Experts of a small language model.
Training: a variant of SOAP for the experts, 3664 steps.
Below are experts of layer 7 (counted from 0) of a mixture-of-experts language model. Rows are named router (the router's row for the expert) and show model dimensions 128-191. Each number is 128 + 24 x the weight over its row's rms, rounded and kept within 0 to 255. Numbers have three digits each.
After each expert's rows: a language model's description of what the expert responds to. This comes from a sample of Wikipedia text that the model never trained on.

# expert 2
router:099119098131149115153120153162177151102095104138103134098124164111117108090135125134116123137112158112096124175163118138112084089061098139101082110109120140120119111133124143099133096151101130
Description: Surname and given-name pieces of people's names, often in cast lists and tables, such as Dick-son, Keen-an, -owski, Smith, Khan.

# expert 11
router:165150091152086118122107096134099089094146149145142129163104110127097116119146187117105147133138116124114133087096139152116135097132182131141094132099172158113107120137124122132106118136111105
Description: Capital letters and short uppercase codes inside acronyms, country codes and table cells, such as (N, MP, GRE, AVC, SW.

# expert 25
router:123084192163139156120126138121097121153152131144124127132124094130144140136156103192118132118107126159133137116121114104130117150145103111136123116140122144149140102119127120133064121088161137
Description: Stems and middle pieces of ordinary nouns and verbs, such as dist-ribut-ed, c-art-oons, port-rait, polic-y, product, tax.

# expert 10
router:095146090118100111102129126163154166122141153128126091131135145161092134101152127152141139099097121161168117104087125104135146131110150168132113110119135125125129077077139156140136153110155157
Description: Prepositions and connectors in geographic or descriptive phrases, such as "commune in northern France", "district in the", "as a", "Minister of".

# expert 21
router:155160162133136128139139099167088147115146164090161113139115145133110140109161169103142144133154090130112152111102134120104155157167109106105146155100140127134168130072062147099092154120148134
Description: Table pipes, commas, dashes and prepositions with trailing spaces that come right before a number in tables and stats, such as | 8, on 20.

# expert 5
router:127111104100143112111132112111142097145151130140102158145108139088116140142075142126108112135115075093110126186136122147130136061132117116127160123101132153106152154122133140111133174102109125
Description: Line breaks ending infobox lines and paragraphs, heading equals signs, table row starts, and ordinals like first, second, third.

# expert 20
router:168153111124164150140139130118125164125137102128153184127174115179110134085129108115100130122167135170138077154150143107165100112134126130116143118131081136089084085152123116165147128127148113
Description: Standalone numbers and leading digit groups in table cells, scores, times and episode numbers, such as 20,840, 3:05, 2–1.

# expert 27
router:139128110147130178110129120118165148182157138118167139141126105127138113109152114131134117130111137155123102129136094125133139178133147109132110121171165151132111133147147130086140059156106129
Description: Middle pieces inside non-English place and personal names, mainly South Asian, Arabic and Chinese, such as Ch+op+ra, Milk+ip+ur, Zhuz+h+ou.

# expert 3
router:094158197173163118090120135097104076118146095152154129071114160136118131122144126190166122127155096178142146169143136104127095139086123147129153148170134124145144097145135137131116136116115109
Description: Main verbs and verb stems right after a subject or auxiliary in narrative prose, such as made, began, announced, perform.

# expert 4
router:175122143127153105135127117115089105138160121128141110164140155141117114096156178134141102122171161118198129140136155129109157120128111181117150142076118139136172123156117159183167124112179130
Description: The first digit of years after "in", "from" or commas (1998, 2004), plus paragraph breaks, opening quotes and parentheses.

# expert 28
router:130163090115146112156135109168158134102121139113195126159101133120177139157106123112123146089094109118150133084175140161103146108104118126145134107165106125126155137149108093083116128105123125
Description: Leading hyphens of list items and table pipes in species lists, credits and infobox lines, such as "- Born:" and "- Successor:".

# expert 29
router:142112087167056139098132137121115153114125086131114154155151125110096127151124148138139115122152123161139135132152158116145116163146165136126146078097113138118114078100165067090131130172121144
Description: Digit groups in coordinates, measurements and large figures, plus units like km, million, %, minutes, as in 41.2688417°N, 8,355.

# expert 31
router:148107127137155152143126113160156135127105141165181146111150135138153134169140099135104122134105128134156125143114129134155156118124129102122081066178186143124138124114107165125155125145101145
Description: Capitalized words inside names of places, teams and organizations, such as Atlantic City, State Route, British, National, New Brunswick.

# expert 30
router:140159129126112097108136141159145121113141121135142124113145150139106133162106133123162164118118110082108105108106144133136144095124131111126096129131115128133148147141119138089155107116113117
Description: Early pieces of proper names, species epithets and numbers in taxonomy pages, coordinates and data tables, such as Lor+enzo, leop+old+oi, °N.

# expert 23
router:128119137104107167148132085103093136170084123127077154111110093109145105135109129098128107142129107142113136152100139130143094136116147144120084136143057119134155182134128124153152131124160110
Description: First piece of a word split into parts, mostly prefixes like pro, pre, inter, trans, sub, as in pro-fit, al-leles, Te-levote.

# expert 16
router:120158087136141151123122134111109118135097112121116141129071081159101140148128170089118102126151100121073122112151150142086148128095114086134095155170133104131114141138080138167146144148121104
Description: Auxiliary and main verbs right after a subject, such as was, is, has, were, would, plus also and that.

# expert 17
router:115065103103115097130143144143105143101070110157131105125136113128120162098121105130137145123129130147133088158142099119145161122147106110126148139111113142157140167099130125102141176126139132
Description: Last three digits of years after a leading 1 or 2, in filmographies, date ranges and tables, such as 2-014, 1-999.

# expert 24
router:127119104097116113098139093163108160153098131144140120111165144094153108122136120115109090114088157119117124124127149082157142092132096130129091146158163111098136150126155157131124100127168149
Description: Final pieces of words ending song, film and album titles or foreign names, such as Mustang+s, Ros+es, Papill+on, Records.

# expert 1
router:123093186174147110143116086123163095155095120149123094094162139156183130117111109111134153152126100125167127125152124145131094129153129121128081088155140132129103143126136140143133084139120112
Description: Name pieces of people and places, often word-initial, such as Dan(iel), Man(ila), Dan(zig), Jean, Saint, Bruce.

# expert 14
router:124138101114074112093142125115142133122115112113129137165115136104131103146122144131177188114083179124135145180120137145103098110192157109136171093078166123142148126116126110170132161123125118
Description: Byte pieces of Greek, Cyrillic, CJK and other scripts, spaces between such words, and LaTeX symbols like backslash and braces.

# expert 18
router:116187104119162155142122132137147125149077159088085108084120125116135138088163120154152109117106133103161128149129118116116123141109097134125163135140136120113116116102130142145120118156113159
Description: Determiners and possessives starting a noun phrase, often fused with a preceding word, such as the, his, its, 's, for the.

# expert 6
router:146101179127134116135129168088169106114143111127089112119049121091112111086120159121135204155122155086085128134163141133090102090084113135116069129141081162144126140159088113099136133147107117
Description: First pieces of personal names, usually a capital letter or opening syllable, often in sports rosters and cast lists, such as Mar, McK, Abd.

# expert 8
router:104140134112098129131134094168132110117120069107134133105122136188158144108085137126127137161135158130107127101092117120120141132135124122135066150123108134143068131135123094079171117103169086
Description: Function words opening clauses or noun phrases in running prose, such as that, which, who, an, this, as, each.

# expert 26
router:091181153106130168120125138162156143158134152132122100130052117136177115131142122132154140130124085174174144117160140142104130140106143170149114128168093118107166145102145098127147105142119152
Description: Commas, conjunctions and prepositions that join phrases in prose after a noun or verb, such as ", but", ", including", until, by.

# expert 19
router:154123153116134116131131148116133140097118156114122153093154099140146169164125116141127129121108189109143123133156137096120104153130133157125174140148087111133134144075144148152169156142116104
Description: Adjective endings and quantifiers before nouns, such as aggress-ive, host-ile, important, several, various, small, plus some nouns after adjectives.

# expert 0
router:115141130136112113121132097100177159120103150153058131133097124171148103143142138125134087132127140080139109134122155124129145162140122180091146120087145101159093156111136138083152142095176159
Description: Sentence-ending periods, often fused with a word end, that close a sentence before a paragraph break or a new sentence, such as ")." "s." "day.".

# expert 7
router:154108122125152164145136155148116190197113149116189172152155115138166138158083117122107122114075109121143139152093107129124137130124164141124145119079095106132131096091165147128134159155152127
Description: Adjectives and nouns modifying a following noun, such as public university, national, political, cultural administrator, tennis tournament, plus section-heading words.

# expert 13
router:126124097075151106125128174116148077101163196113107105149072107144137130129123137117143147133195153090117107081124125124123154132114166115112147147151176155145156106138128104143061116115085142
Description: Single word-initial letters, mostly capitals, starting names or words after newlines, commas or dashes, such as G(reat), B(occuzzo), S(oper).

# expert 9
router:127125157117092142131127146112166140118150175143116119133154136087135119124094139129120092133109158156106146122070132129131124136143121125141136153144120130120089160126149158110068156149127149
Description: Opening letters of a word split into pieces, especially r, b, t, after articles or prepositions, such as r+ivals, r+ains, p+resident.

# expert 22
router:124120108097110131150126090134144147120093111130104155103150153098114105113129115189134119137116107147123101162134117121143127123127118097142159101069142124090137111138144120127106103101114121
Description: Wiki section heading markers, infobox labels and table pipes, such as ==, ===, See also, Design and construction, | Singles.

# expert 12
router:106180147179132106140143122140126133112107095164153151101157139124117133146130119149125099116142116108104149108145109145147136127143148126122123120129140107110076161125106118111139113088125153
Description: Country, state and large place names, or their endings, after in, of or a comma, such as China, Ec+uador, Norway.

# expert 15
router:105133114133156113108127099122089123161106136119129131102152142153104125144149123170109161129124117130155134108108105123125125138131156126135135131132102101108121104108117097171072108125168146
Description: Head nouns, or their final pieces, after the or a possessive, naming groups, places and things, such as site, body, army, students.